Below are experts of layer 10 (counted from 0) of a mixture-of-experts language model. Rows are named router (the router's row for the expert) and show model dimensions 0-255. Each number is 500 + 25 x the weight over its row's rms, rounded and kept within 0 to 999. Numbers have three digits each.
Before each expert's rows: a language model's description of what the expert responds to. This comes from a sample of Wikipedia text that the model never trained on.

# expert 15
It responds to: Year digits and the event or place name following them, e.g. 2020 Singapore Census, 1990 Washington Summit, the 20th century.
router:498480488491515494493525540493525525513528526444491550528498511486523536470526540448540467482500478493453526500463511502480502517480460545507499476484498485494508483500447530490457465501513469469499498496463505466524497496521463519480541489539493490575490475524505466532453478532480526460527542487527468470506478485527453514509449515475512540524510485491471501504509488489499484553506500511529527522441489516480445526505479519498504474515524500512445445506516506505469506518505470490537495497471464473490490463535475499462505511514477494510556497446475491540521495509514485525528521497481497464503541498468487464544497504481480504485480478487509480512484453527504494526470479500545520494458504460501502524481488497510474479506487501512524504486511524457503478515513524

# expert 6
It responds to: First capital letter or piece of a split proper name or capitalized word, as in Am(iibo), Br(ightspace), St(. Martin's), Rh(ode Island).
router:485496481479530481503532533511516514482536559500501522503509506503491501487477536475525484548526460488472523559464453576493535518499479513521483465541456508540475441505494537474485475468508511491531536513480467472522473503512479489491523510516495471566496487548497482507473484483490514478514520477489461457524477510544500502495486491477506507525505484470488520535490516503495493502496491518541518503468502496478501531519480514496509483542529493511480484497508507485482496520487481505512485512512442469536471466541467520508521487487493519518534461457478465548523457503458475509521529536509529478530545489495483488515513544453455481500478473489480525475524484514489460520477496492510528518500489467449482531482500487507471445510479505476484513513442522503481525523492545

# expert 47
It responds to: Final digits of years in bibliography citations and tables, their closing brackets, and citation words like ISBN, pp, Press.
router:472475466449513485501514509486500532494531547502464470526505484529541529483548527506482492521498509504467516490517480510476511499533485509504513494510479517539468476491472547479474465466475494504489494474449460474537511460527511521451524525526477511553506508504504497537501453488490537498525527487491529480494481507569501527470489508446499491486524491446483507555494514515475476537506473481519495532474488523491490514521443527489520517526536508498476453494510513468502501484504478486503505491487505446487498451510469521473510548519468516486454442466468503499507486498505481499521564537447516502501519491509462476496475521495492501481487495449535506476507496501477498552494472473535476502474492525496462542432489463494468494489516524531496482511498512482496503508482499

# expert 53
It responds to: Nouns naming a part or side of a place or object after the or a possessive (shore, roof, wall, side, end, strings).
router:499480479494556505530500526466548530490510556471471504522522499530494508470513534500525477476533506470488512495459449498448507561496466518563464471493500520538476464507465513489485483502499461533530496501460498463506507476537507465501498491518496473508538500501556484552475479505476516463526511467484501452490485479484484499519508540486491530525526471477486491486504487495498494500533466509509524540508479518479455509490476522474521478520523548501498478498507524493514526494496492462534500498481455535475492466529481501516518492508424491497473498473456483506527482515476456496529549493517507471564519496454508473487489545466497477495509507495516513493517478501444499506503514512532526492501505488498495525492461514545458456493460510522485511494488543467503535484501530

# expert 9
It responds to: Field names and list dashes opening lines in infobox-style key–value lists, e.g. Motto, Population, Occupation, Preceded by, Coordinates.
router:477509515486515501519481518498542545495509524502465547522493492509580507454501507487520451546501488515467512505479493543488515527522489506510484470527490492488479484512478519489488489489504484453525468488491498514515468455480514486460519494472466471526496464533497488554491476515516480490508515500505501457504513523498493530502482541485520538530524465433519501536480465524462459493500504518478504534440494513499504533547461503463528454525488497506519478513572515459511503507507497450513506517526481503527468509510519542500526536487505499485495530458492497512503473488494485486505533511497545482486521499499503474488506508480468473480488459493554516442499491533452484560491502530554512499507491483499514513451523473535463504480493475519534475503495538456485525520536501

# expert 16
It responds to: Inner or final word pieces inside compounds, adjective endings (-ic, -ian, -ated) and website domain names, e.g. battlefield in battlefieldmo.gov, Albanian.
router:511493474469512490520492488535533517492525504437473536523518511533544520508499482530534504524530497531505547546498483483496534550506495500537494469545492520546469481500470490498469465466481459480499513518490491499478498485503485501455522492537492489500545473512526469538494479452469517488518498537509501484502429531496507520483466514471511495555523483497476484515513492502510500531527512557500515529479475523487498507503504509507526509519510528514509492477495539481471503485443492514506510512561504482524495481507500499492516500483468513489503464445453479571508464515514491495555504489463517455510534466478524507507501518452482518494447449510519489469531501551500499510500512500504500515486546507496494503473444480559475482483491527525543519485463530468498515477492514

# expert 22
It responds to: Semicolons, pipes and numbers in dense race-result or season sequences, e.g. SUZ 1; SUZ 2, plus military unit words like Squadron.
router:477471399459537480496526486514490487439519532507491516536532474488491499492492468519509496515510498505495538511464501496483532530547509529510481513519531533521504491509484500487472469455496478528508497535509497474500465453513509483506483479549479452499516516527518486513497487445481541477511502490513500472504513513526462540503488550478485491499492510505459534499505472518484465534577507530531526542504508519464480533502483529513514501522514541507488509527503556505483536495486522463516495490517507467499508499476511509526507497517478510479507461500456526530511487517482498492562537539482547444529488471477510478534491513491488509492502491471542510485521504507525437524495514474513503500461489517491493545485507453532456487519487514493512475492501535465494524512549524

# expert 56
It responds to: Table pipes, separator rows and list dashes at line starts, plus taxobox labels like Genus, Species and Binomial.
router:500477480457492473521503519514503542479547537476480470511495526523515520503499497522508484502496499486469498496530489498473499566530466505514477499510478514508504483509454562495487506488496525511489512553478494500501441475492504485493529501512493472519512512543503491531457487471495557491496529527496513491520502533504496550452504515475521499553528483468483514505469481487483482505506475504501515536482449550487483501507465503491496470533512516516496494512495521506458536495471488443503521472516477502534456486489472530494485544502484491519525483526481492519510481480460478498514522488512518501520487484513506493479517542507486483452505475491581533480487469503445450520497490454494508524475515495461507503463500485523452500522430512482481463461476552427521504496552516

# expert 48
It responds to: Head nouns for things, places, projects or institutions after an article or possessive, e.g. mill, tour, commission, sign, program.
router:512453493498546471552540491444521507471530523474459512532506481531490507469489507461531481514506480537464499514481500519496488545500474564557475491508492487543476466533477522504465481501473470504530501504467473462517484477524501506484533515516476497516520506522541502523487496501471530476558512487520467457494484506483475509486509541488539534512489478464491512513484483494478479513513449494516530524473496542462511495504474531491516490515524514576473460485511525494487513489471490458563466485503480490454474471511457526505498474478498528506518467452454509501513531551502506505512514550514547476541505504509455495518461522470480471496493496456500502505501478503485508495509503514506517470484491503481478523498447508530468468507474501500497493495522522480480534497518537

# expert 50
It responds to: Category words closing article descriptions, such as family suffix -idae, "flowering plants", beetles, footballer, politician, Championships.
router:493508458485506491504553481500518538473500530491463501544490459498497502485520500510504476509501511533479519533493507526463509529517488520553481511539499501544489520487489492473511516483449466506511493519493485436515493420521503498470494473510484483491525503509535445526487530459451514505574534509515457473488485515504512555474505537469523517522500504476490540486508463457525510474536487485507529521488481509458489533499461527496526490482530537511449450456486540503505520485471515500498495490513476478529513466520528504507510514464484516486492488467452512497528527501485457494544522547496517502499513481455453482481489503478472502442472488472531508493527507484479541509544499462516542504497538479462465502482494492508493518489477482475484473487498518506515498521536509

# expert 25
It responds to: The word to before verbs or destinations, and modal verbs would, could, must, may, can that come before a bare verb.
router:532517479473539503561479528482510543462531482507493510520486492496530477510501510519515498523575513507500515494501443491511518482507514489502528434532469529489470477468463543490511482490520528548526508490483487485499508478516476487494517472519483488531532520541499475533488499478463497475529508456498483512479492511509524512463464525493542567509512479475480494521468468470461475506494453535513522513473477537467469525482501519503505471519540527516466512525503517522484503451501478482495466494522471492493519500488442524481509532472493549510498496490479519469512486537481471503524506498497521472556528517478497497497527488494478530488509481493515505494525432561462482497523470472520520498474523483463506526513493463544515494530488490549468498431503507497525508487508520

# expert 46
It responds to: Of, commas, de, von and & joining parts of proper names, titles and place names, e.g. Archduke Ferdinand of Austria, Dayton, Ohio.
router:551477477470497503521463494492505473496500506501471512517496492496533529496517500485525496507509498503507521515512502525474511523542488496492478493493492511524513511441482508460510480469470487465519532496498483484480487489505471499464478441480481504512557481547489475559525510501500534491561500506512531460510489513535512522447460523471497521518511487498465498524482500494499491507506486486529540524515487508479461528506495537508532518531521494527490511487498512513496505471481440449531448502516485508561489452478501553462522503489464494497506486475496487505531453567499501521525548511465502482530509457483476485520512532497477509462486453470496491460534502554512456521502492446508506507443510510482525505477491438515473460513489483481489476520467546462502524509535494

# expert 11
It responds to: Raw byte pieces of Chinese, Japanese, Greek, Thai, Tamil and Hebrew text, plus asteroid designation letters before subscripts (EP, AD).
router:510506518466501506508460507486524513493497512450471523515511485506488545489503544506518494463518482501489534497513503496505522517514477522537511508522458512529527473518472537470467486472520487499555513524495456463524505488538471515493535464520504492508513499541488458542512480473465531491554540508501502485500467507506459500502469513438501498517513489484497493501478459482503492540530505514509529506509476506500465537509487526509521452511507520552504468481498556519510519457500479513521488509504472415522435444472497511482528495480492515481504514470483493513508492510519474484524537529474472499555512450515471488504484510412497532471457495507500513510505479540472488526523483449562525491495497485497489505495500465522520503512501481476508495464500514472525495523540544

# expert 27
It responds to: Verb stems right after a subject or relative pronoun, taking -ed/-s/-ing, e.g. emerg(ed), requ(ires), collabor(ated), has.
router:480490481491521493534479522454509504441558494478486496544535470521493502492507476510516500515507475496501545479514513463516505520515516474481471507511512522495500491453490506472513462504474509483511481538491522461536474484478491527459524510518461459515491488512523487530496502475452503447532522486519507479476495505493549489479429500505534536494529500483524444466462465482500449501535498495469501545507437514500480489511522536486530472504539543501486490530525517517492484461438523497501493462494472498505500514489463523461551505508474510538488499465482489521515481496491527478523489523506482447527488512523493453503469495425483489480529480448508536500507457527501507502504497503514499557476499473492525494485488448494470495512482515514480456466491486485500491486535505

# expert 3
It responds to: Given names or their first piece or initial at the start of a person's name in lists, credits and tables, e.g. Chris, Robert, Ed(win).
router:508490463460524483507494528480520518463504496508480534523529515520485496475539500515533444500528466532503528552477439524475507519496483499508440497521484488511477505481474517482491498476504481476520497536492498485528492496548425485471535501527474492538476482521472455480434504490505516504489547516541515494499499528534512491490498511523474482520508486494454516499470471491489504515485487500508521513439484514444500518536463519491523490577559489520462469510485511488454554501471477510464469497507505503546517524516481531480505507479506532526539468503492467504528485522459480483503500489506515484466522470485499482522476508455486460499475498497489532478512504516487462510507482477510508504494492467473464521517513462504448487522467514485515512450490541476485526460514519

# expert 35
It responds to: Given names or their pieces before a surname in lists, rosters and credits (Robert, Joe, Nancy, Romm-el, Mat-an).
router:514520494469538506534472534497515536489508507510473527521510513512517485496530509515531449490523465517515516534497445488487512527491503493507469500529506498524491495488462500463501507458499480479501543529470493494503499504546441503453534500523486496549504472507472441482450508481492493498472528483522518498480505520532478500481483545510485501510516525475472515488452456485494494489491481534533541531450459522435503521536484515493537483568560487537485491503502537493453556510457479520481484498522514503522530516528498518490519523481472518534552461510500466515516477518438478474531508492494513471471527468482490482496449491448488475486472479494483504448513515524499476536518489477508498504499511491467470499489498493523468501514486519493517486465485536472500529474517517

# expert 19
It responds to: A lone first letter or short opening piece of a common noun after an article or possessive, such as t in tournaments, tasks, tutor, k in kids.
router:493503478473509492522482509518512507486489542462484460523520495460536508444518521491513490497496470477454514530524477496475483511531505507515468496528508500516538460520476538517483517502467459474520510484481471485497460478535481479474533517530494474468520515514535495516507459490490506474525513491520530443482466475498480517492495544502547512499526511476463496521458520490506454483526476549490513512476485514504486522500488573533487475510531492506454501490533544477455527484489520492553497500515498479479529464507495524508497505485491510528505479485462516503537543488500496473516529529500506477538552516493524431535506533470471478488475455507517483511487462509464493542537499497531532497500491504473445533483467484559444506529467499509525476484495535479501541497478506

# expert 32
It responds to: Inner or final word pieces of foreign or uncommon proper names, such as -chester, -stein, -owski, Dav-out, Tol-ki-en.
router:500519436471538503536483516499568516493509530513477505532515498476512497522506488488528497500501485501495547548484481485473541504505486506524470478520499521539510471497464511461511500457506498503501539505466490451475478483508474501468537486546483477514531492508502468500509511484474545493485503496490487465451497506506449506467449538497500503525509517478492510504486484488495447474506497540519567534509451533475479508492489553511513463502543526552502468480495553490489522516493442506515488492478494477501515470493497522498536521474475559530517461486478495515524473545448474487549527507462511466489522498509483472498448498474490507474489460491493519477500519513504468553509499512518542487502505483460461519493504487525504460498479498521473470476489509474472517508495552

# expert 41
It responds to: Numbers and words in sports season summaries and tables, such as title counts, placings and dates (3 titles, 28th win, League, relegated).
router:488477482464500483523474499483483553454486511466501503510528470503548525512506491511519491524511495485500485502524475499498510500573496529491456439517492509510480471494450524501495513494491477523525538527446495468511475416505490519489496529535489506520526510500522473548472503476460516497484502514481488479493479500509464529469505519486529510527546498505452510522481511473487458493527488522526551540469501536502495519481476528503539510489533508522504479492510517505470509499502442505477499530492493485491468503500512498448494516478463489495491457481522492514535492536470448502511522484461520482528499471474510488513495501501482436432494499463542529480545472518502461519483517467529524501470512447470476516518484482543485477498487460444542489513507520510502506468513512

# expert 18
It responds to: Word pieces in Spanish, Czech and other non-English words and names, often accented letters, e.g. ñ, č, Mov(imiento), Gim(eno).
router:545485470466507507497491492509522508465494493462472506515500449483490547500518485494514513487525479527492508475501473492470523497507480515535515459517495522533496441472460523457510501487514501525506494478492451465495494492505480509498516506536469483540509528546515450507495494471450501481548518512504488490491489524525467497469504499473512485519509502491501498510502501485493449501531453506567523539474460525500483529525487547473508488517531547522466499501530517483472505507471507504513473496512515475526513439488488511489522504482476516537491520447479485532540479560502454534539512562491515465535506493527504504514492522434463507465512514461513501436492480494516516525502474515494513506492502475478491523508470459507481496498503503512508439452481503472485544517456554

# expert 39
It responds to: Articles and quantifiers opening a noun phrase, especially in math or rule text, e.g. the, a, each, if, any, every.
router:473511420475478442547482554487522528459543547472470514497514513483506509470494545509506459498537526530479513497470472526468513506522493513514477448508499504515480475476476491475494486474511495478525544515468481507494504472501485529486504500543508429511516472547510488535518481438481549506487504475470503468479502535545452520442505513486526476499488490511488488520509478467481482498493497480501518509466482534499507529485493502534511492533508535504497484509520533514485518470490481523510509515509507440496475460509516522483517536476477521497530445463504527537520487506437483508515541523508541485510496475489488495512498519494460447471462482508532517495490489510470451509514491476508478530474499487492508493483493483530486507532478473496498471464494540464481536513527521

# expert 34
It responds to: Middle consonant-vowel fragments of longer words, before endings like -ation or -ing, e.g. illumination, reverberation, self-determination.
router:501502511480520521561459528498537532513519530456506547540515511505492510495501513496522508475522476521505524533488491514490531556509491511508447459517497512540463466506483497463495463502500506484502505492453486484470482485521510526488528495493462449487518485484547478533483468457426484496489520527516469489499492463506482513504488527486543509525541504468504517513481491525494447512526502510531556532491452528480456523524492555493535444504503520534480487515544545501471535524442470474515500484502478486491485496500483506498515535469493518523528480482495468517507492495515464540532506502536528469519512460500494443487481507441478484485506499482496492485496453529504521512509513475540521499482528512453458532497477493535517507498467511539518489498500501486498530475523500

# expert 28
It responds to: Prepositions, articles and direction words introducing places, e.g. located in, in the Province of, in southern Greene County.
router:506508457485486473518480524495516504482482492483484508531536521503555540500552508498523494531522490503480514503472465521466521510534512511503479504510484494541469477497482486448501482473489483465521518528471477487522463484547507459461502437511487515555568499521548470527510504472488548488505516485510473496475501468542506512501447500450494532514518489507460488504486497482492497489496494497510516525481498520474497536497497511495497513507504491531498477498528532479508505458454501448520501460502474479538449506496489577489529508474457519507516480462505509517518499484488477501509542549518521469486514495482480487480534541496481502495472508470514562457560470551479494518512471444516507534462504494484508502508486482519434492507478483480479482498479539488506519486517523

# expert 49
It responds to: Prepositions after verbs of working, becoming or using, such as worked for, goal for the club, converted into, as well as, basis of.
router:506516492465503442543500492470486507493469528505478531512500488497547516496501517501532506511531490511487545528540478521473542506524476516490486472537479537531481468465497539484482502479480493511524497518506464472499504502488484491465519448538469512521548491539514494494507507506466518504546494460513490473492487473509518494463478506482533494502501493464487469521469467474473485487534506519514493525471489508505506545493493503515497497530504495525463504527554511506486521462493489482500477457516481464531483477488500507461490492492511547544526493469474494482516459524515466486531537540543505487557492476470448469500510528504478498467475474471504540474511473534520452529539461507531539477472549473452495528453504499514500486545504454496537455477451504510529534477489511

# expert 63
It responds to: Commas, periods, parentheses, quotes and paragraph breaks ending clauses, plus section starts like Biography and Born.
router:535508501465552510504473517461520527473500499503483525510525468482523524498531490461505458469513476493491523531510485492474492524524500537490470501517506519519458448495478529474463484474532479532533528494468489498479492461542462480476496529541504479508517454525511451528481497483489550487539498471487474470470476532534506514455468507467507482529511494454491473488480499478463481504491473512531510531496474520485483490535451525513527496503510554525511478511502502494457543491466493498525488498505465479479492448490477528488526525470479508512526459493480502567517487519473485484518523518453531474556508486450471478481457498523490505477450497455536534458514495483516506520485475488516502540491515507484478501478475493504489498529452509505475473523463483468471523476489528

# expert 14
It responds to: Final head nouns of proper names of institutions, places and organizations, such as School, College, Museum, Creek, Stadium, Avenue.
router:516470467486498496514512527454509517479524526478473499507509476503499549457495480505515493478500452508459515535469497515494516509515520531546498491512481513536496482523473535484500444486495486507513511501475497412498492449490473497487518473553478514557501490525512480518487499507482543507547525514503476427501456483503485527490491523481501529507515502467497509497509513504472493520520486491538545512477493533489486507498489533451526488508545521536421431488510529473494512492499464470516499500489479494505454435486483522514510497496474542478498490455465502553509511548500465474511520524480495493541524468490453493490488500491473512482469489460502506487507508508485469505495486501515518494500525473450479530467471505500463494488472514497476476523450538479494495510470542

# expert 26
It responds to: Digits, spaces and units in coordinates, heights, results tables and sales certifications, such as ″N, ft, Silver, Coordinates.
router:511525498456505490525507515498477556525482569505486557554516482467501541484511498477523478498481504512473525489496495519485529518510474499540510461564523512513508504464445507485483484470491500508505481513498515493498461452501466492476509503509489450492517500552484482495486465458461526506472489486506488467472524487526492507498463535476506534467516498480509521509467465469461454541507468545486513509475513520445466509518498542468543480471503543515498450514519539497535486480483507432516497483511479509515486504481483519498502560449498526496505480480526509519512490538517508508534547483499548491517531478490511477512513537488476472476505506454536536489526461497476494527475462495535497501453506492495505507506504478522475470490459489536497498478472503502506545488490510

# expert 36
It responds to: Middle and final pieces of place names, e.g. -ville, -bury, -zhou, Taiy(uan), Saras(ota), Newf(ound)land.
router:504511479460503513533482517470533549478496520472484513517540508508510542516500537508539492484516491516506524524476469491484524514512505544531486495505484500520525464517456529462492503483513448502533530513444477465489491494531472497476517504527487467518523522516504433536524485499489529503492500504502482478498494470509462519478453535458496532529494503481490519503503489485506466500550493523510541542496427537490467501519493550528510481509529475554477467484501566465492509505480487466553490499505508460518490491506540545485508519505443507501545485469493491566504475501468470507529524505453527476515512500481476508509485491469451520491453439505483509462500469522489516517518494469528525501494521494479495488483511508539464491511500499508519493483484563483490509486493512

# expert 17
It responds to: Spaces and digits right after a name in compound titles and codes, plus Roman numerals and subscripts (Radio 24, Site 41, II, _{).
router:515519437445524511490502499489507527485509530484468502522558483485488518471517482482505481498504486483456510521476524485518509516513495518538489488565475529525499501493463531483471472457503489529509487530485495481516453451480479487475531507540507493550543503539509469527514524493457548512497505528521490471487469517536471518477450544487501501484494517498516489517488489500469480544501497498524528543502485552502456514484499539498511474526523526533462451474497516502496511493504478520497500502516511495518453453481494518481506495510508532526500511444485483577516520493464513512514535516471509468534520443488428506487494500488454524460458477494509506484498528503481473528524504488538503503464505453463494522460466483528476488527478495498521462483496500473488497501502529

# expert 2
It responds to: First tokens of surnames or second given names after a first name, such as Smith, Mc, B(ond), Ro(osevelt).
router:503498473476544493523502525491514513487516519512456491497493491478514513468491533493498446517511489540486545510481492506456572480528452488503461509497474528538523475466486521448477489465479494470521501490521483485497477480492474508503504499498488508551552519550496459519492471495493519458527535473499488485468506518531455484463504528478512512492505491475480507512468488501493507541488475505540527519506488501493474554510494515460516462511556499509464490524498515466452536519464484519500459507506522490514504476520482537499565501473498527496515453486497523494519486533450455491516532508497476473518520486472493513522476513459487480471499480459493501484522509566475496530507466490493508522471528490445510539499443502514483477514478521510468444497476525455498533515486528

# expert 23
It responds to: Signs in tables and coordinates, such as minus in goal differences, slashes and invisible marks between coordinates, degree and prime signs, middle dots.
router:487499470475544496532481506505491525468495502465459544534510485499503518461499492484504451502508480550487527490508463512469555532493508491530506482533462524526512481476479503500490476403463458516522474532462489475496508477504526508482487501552501516493549481523492511508496479460502512492516494473517506467474439523530482518498497512504499569535510508463493492522508473464477490518518491500464488539502483494516462506466473521499528489512556492494476487543490526553522496426474478493486455486511505472541510453503522496516506510504471528487505470478477492517518495496508479491511543520494537484518507463514515501522488520485443512461454478489523527465554497491517476525500463460516514479441507485476515505511509452514491476504460493499527497489492512484489521500506495

# expert 12
It responds to: Country codes, country names and player names in pipe-separated sports or results tables, e.g. ENG, ARG, SCO, Netherlands.
router:491459465451533483508478515503517539467488511506457517520512503475507499486539494523503419476506487510485539527480449479445506502508501492490439485534488532523487479497461505498466476487496494485473515538491516493515486478501486484475502452493474462552501483534494484491492494468490555493501483471524492488498491481508478524493503534504497510494526493502486500505455491486503482549545478490517527509487499496458482525520462505539519506526557514533518474509500528484481541495468496493482483493499509479521492494496479506501510507481444524509532442495476481492541516511481490499532536500510525500500531509467473474532485543489492502466509476495546504492524491483477417524513485454516521517480500471500505472532499449548473456551471508462538494482459509455464505481536531

# expert 0
It responds to: Commas, and some periods, semicolons and dashes, that close a clause before a new phrase, e.g. "supported, being", "entomology; it".
router:521508472470531437537509501491511505478523525522509560538518485505492514512498507506530484485522465517474520521532489525495520520534486509508486494528464536510471486481507510471508494490516484493516488514516494491493454522542496458474507515498454491509502459537567468490517502481494545485497487480514459503460509465561464501506510504490531510534531534480425480526469502478499466489535490498519525515474500512487497509481474579491506468515504527525495509505488508507475521484470490487514487438474495503509488469501500534474501516501471503536519496491461498532515478529466491509546506532481499490506492492488491490511470507488455509499478445487508573494520508501461506524495477444505539529486498532444484550487526475525497472537458512481512510503501514475477553448470527

# expert 62
It responds to: Starts of non-English titles (German, French, Portuguese), LaTeX symbols like \ and mathbf, and CJK bytes.
router:496481434427519484515468505513514506465540511440477516524501480491489513478535500501499511489501508492510526491514460519518516530511476525523502496531477520498514465472476540480457481471518477534504543506496488466478494471499489474465535484492505483495559521575492451511497507420466527500515523486532509442489473535539482508467480506483492491482525495493480493525475482500504480527510448519510502520457506534496461536498465541532519477523501526497471493503524511504484508527467520497491477494489493471493468420497487512523500520504477501508525484490495456527509494504498499533532539548508546503537548474518524491503489528473482492471465484475524506467489481501476478515510472461507497561481481501498496515472450470500503484490483520489530502463489500497470537492487519

# expert 7
It responds to: Of after numbers or quantifiers in phrases like 14 of the 15 or some of, plus among, without, despite, beyond before noun phrases.
router:510496474464501476515474524493529517500486534508488482525479462536552473502512523486518506500519507520472525540499489486476512529565464494554455445524500558511487437477485511464472475463453484473494554535505518491472468492530486523478499445500499482490530493532514466536475489484468496494505523453493455489541492492557514537483478524514541492483554510476417482502478507497487470506534496564527513528489480521490495521494488517500491498493512478513502488506508528495469527483502450520518500492508490488520508506514506520487541492455487499511519447506510508542529457510480487512520550519490512479515500457494502477483534513488479520489509463487503530476533489511500456543501494520504489506471501512509499516502475484508512483503478478502505434531473505461519514494524531

# expert 43
It responds to: The, this, these, his, its opening a subject noun phrase, usually at a sentence start or after a comma, as in the film, The standard, this.
router:501499430486490436534499498487535510474540495476459519501517501516525497510501525507516500499494482519509511522476483489466502517508491513538441486526478510519476482457463506494462522492483493492506516528488490509470433490507470496506507520479477461523517516540528478533489489453491527420513518472496499478460511479513463535514487535514549508489526471494496492544476489462486477477499504510501522559459470518486457522514507503499517480536502503489495440461495520476507503450496461488527512461508493489532472469497486538501535512476487518481527483503490492535509484537495468504509508503469507426513524512495490494507438518482482479478497462495506535485495485506516469542509489482528505544486499483500477500471497481523479490576482500520502446493506500469456552486520524

# expert 45
It responds to: Of, for, on and words inside names of ministries, committees, courts and acts, e.g. Minister of, Committee on, Supreme Court.
router:501430474469513497522490510515480533472499530485485550531499506485518538496499495477541504544527482512498537530476472526489534533497494501492497499498465508487523503485451529483508437416479485464494508505511468468490492483512474485486480449505467500497520528516526493504513529475472509459532503468500470490487496474484502511485479535478502512513499503495453508525448504472503474528535493526535503533488480552468487542475485542469524533508504519553476495519517567483490503489454514471518502461502502490502515470469502499474506528510479507511509467457471469506503464481511496499569530500475525470522526455501495469510514550506500497480498490466517507477491507538489457524509478460492539536446515495486490510471474467524509513501498491483503497501477564476511490516539512

# expert 13
It responds to: Short pieces inside proper names after a capital initial, mainly personal and place names in lists and tables, such as Utsumi, Dwight, Jalin, Kenilworth.
router:512503511472531511574461513506550544478493520518470499528498516513531509478516502510504486496541446498504518529460437505480538524521479492509492506542473523559485483504478512508505504475497462496508514516473471505483493503510446501456524480518492492545494468527477453487477502497469528485497535494513484474525500530518450509491475546489488491504510509465469542510477457476515463508503519537510514525476479516451499522512470539521516501581515509494500488494501530486509522505457493461473486493478483473523489511493475538484501537486443529508566469485476483534531451508450479497539507500491500467494505490454478470489452503458473495482492490499476504475512489512497462531488497462510506483501499494488483531512469466537456503514488504484506506464505548500520501468489525

# expert 5
It responds to: First capital letter or piece of a name or abbreviation in table cells, such as venues, results and teams (Tacoma, L, KO, CBS).
router:470454464469533497509476508487515524460502508488474497525525474495506519479498536472499498533525470498520553523466471521464547513526454499494474485535486515540476496498446504483477443491487500527515485495468502469528496450461505496496489481548513466538504482551488488504484471455477542489511480531488490428519447527515479531491451495509488501511520503444508524537484519444480483485512490503500529527477494516467500523521442536491517489526534514512481465517518532492501508490487477505485510543488473482524484485493476512475502490489447526524513465474495474501516517535500459527524551527466503471504525477492492506545515492451462495476489476492515521474558500489496480508482504461512524505502495493487518512497498463513483469546464491494517458514471539507496492525514531

# expert 51
It responds to: Plural nouns and plural suffixes like s, ers, ations at the end of noun phrases, e.g. members, nations, crossings, students.
router:529488491480511478526537494505546553443481498494481508505508495505522488478516495508520477502525470486477508509467479513489496523504500531523492497512492522523505480506499519435519505482489466514503491544474485490495482466536514515484527478511478419500541506505567471478495487492451520502545518466512445454489454513505459512460519517485543499552525494462458539498490467462520472505537466507535520516520474531505484520504473537503513453497527498489502472487496518472483558486488484477503525478505489494488482476534509515481508481470498579493501470515482517505521510526475479521523527509513528498538565471474492482482490498489430449485489475455518494479534486517481507508555483496504545527488494489466462482480496494513494500499494484486484471515493533505476521480472512

# expert 40
It responds to: First pieces of verbs, often gerunds after from, by or to, e.g. w in wiping, ord in ordering, withd, encour.
router:491495480470505491520477526473509506510504506493486540567496465504514497488519526495518505516509474498492511522525489509490516472518507481473501446502464541504483494495474560424516465486436513488505511496477511465511509477533500495461514499527470480511546490515524455504476511497451493464479524464518489486476497509505494510492482499494514546505548506479517476537454497484474430538496465533503535507505455510499481503507458535498509471506513529523482490549557520493502506499490483486498496479526450480496466494476502540483506549527477529545491506486507493500516479488489471502492504533535522479534518488474485442525492496474488449462526509473512515503510470556471504517507485463514542503500519495454535536522478494531548513517492484547515496476500528521477537464552496

# expert 61
It responds to: Prepositions and that after verbs or nouns of source, relation or demand, such as measures from, between, using, demanded that, barriers to.
router:500474462457508438559510510470523519465508497490494496517503498523528489512522543479525494493528519536490514501523483510471515519512520535521487465520480523529496485499465513482484452519480514502497511529479457488471515487512481505479519467536510472504522479541512438520462477476485487503517506442532481494502493491533516507425487502463538497510518500504439479521469475506473493504550509513528518503479462527489509525469489498468490464539498514523500500493528502486475519470492482467490519450518492491545491486502464535477499508433484527529523454489487494530507469515457489554528516502509506490514528484485443464475517495510475505453485469491510496480531482558470489515508462487495545511491486451498498507484486450521483479528473456519508477460476536495534526482493501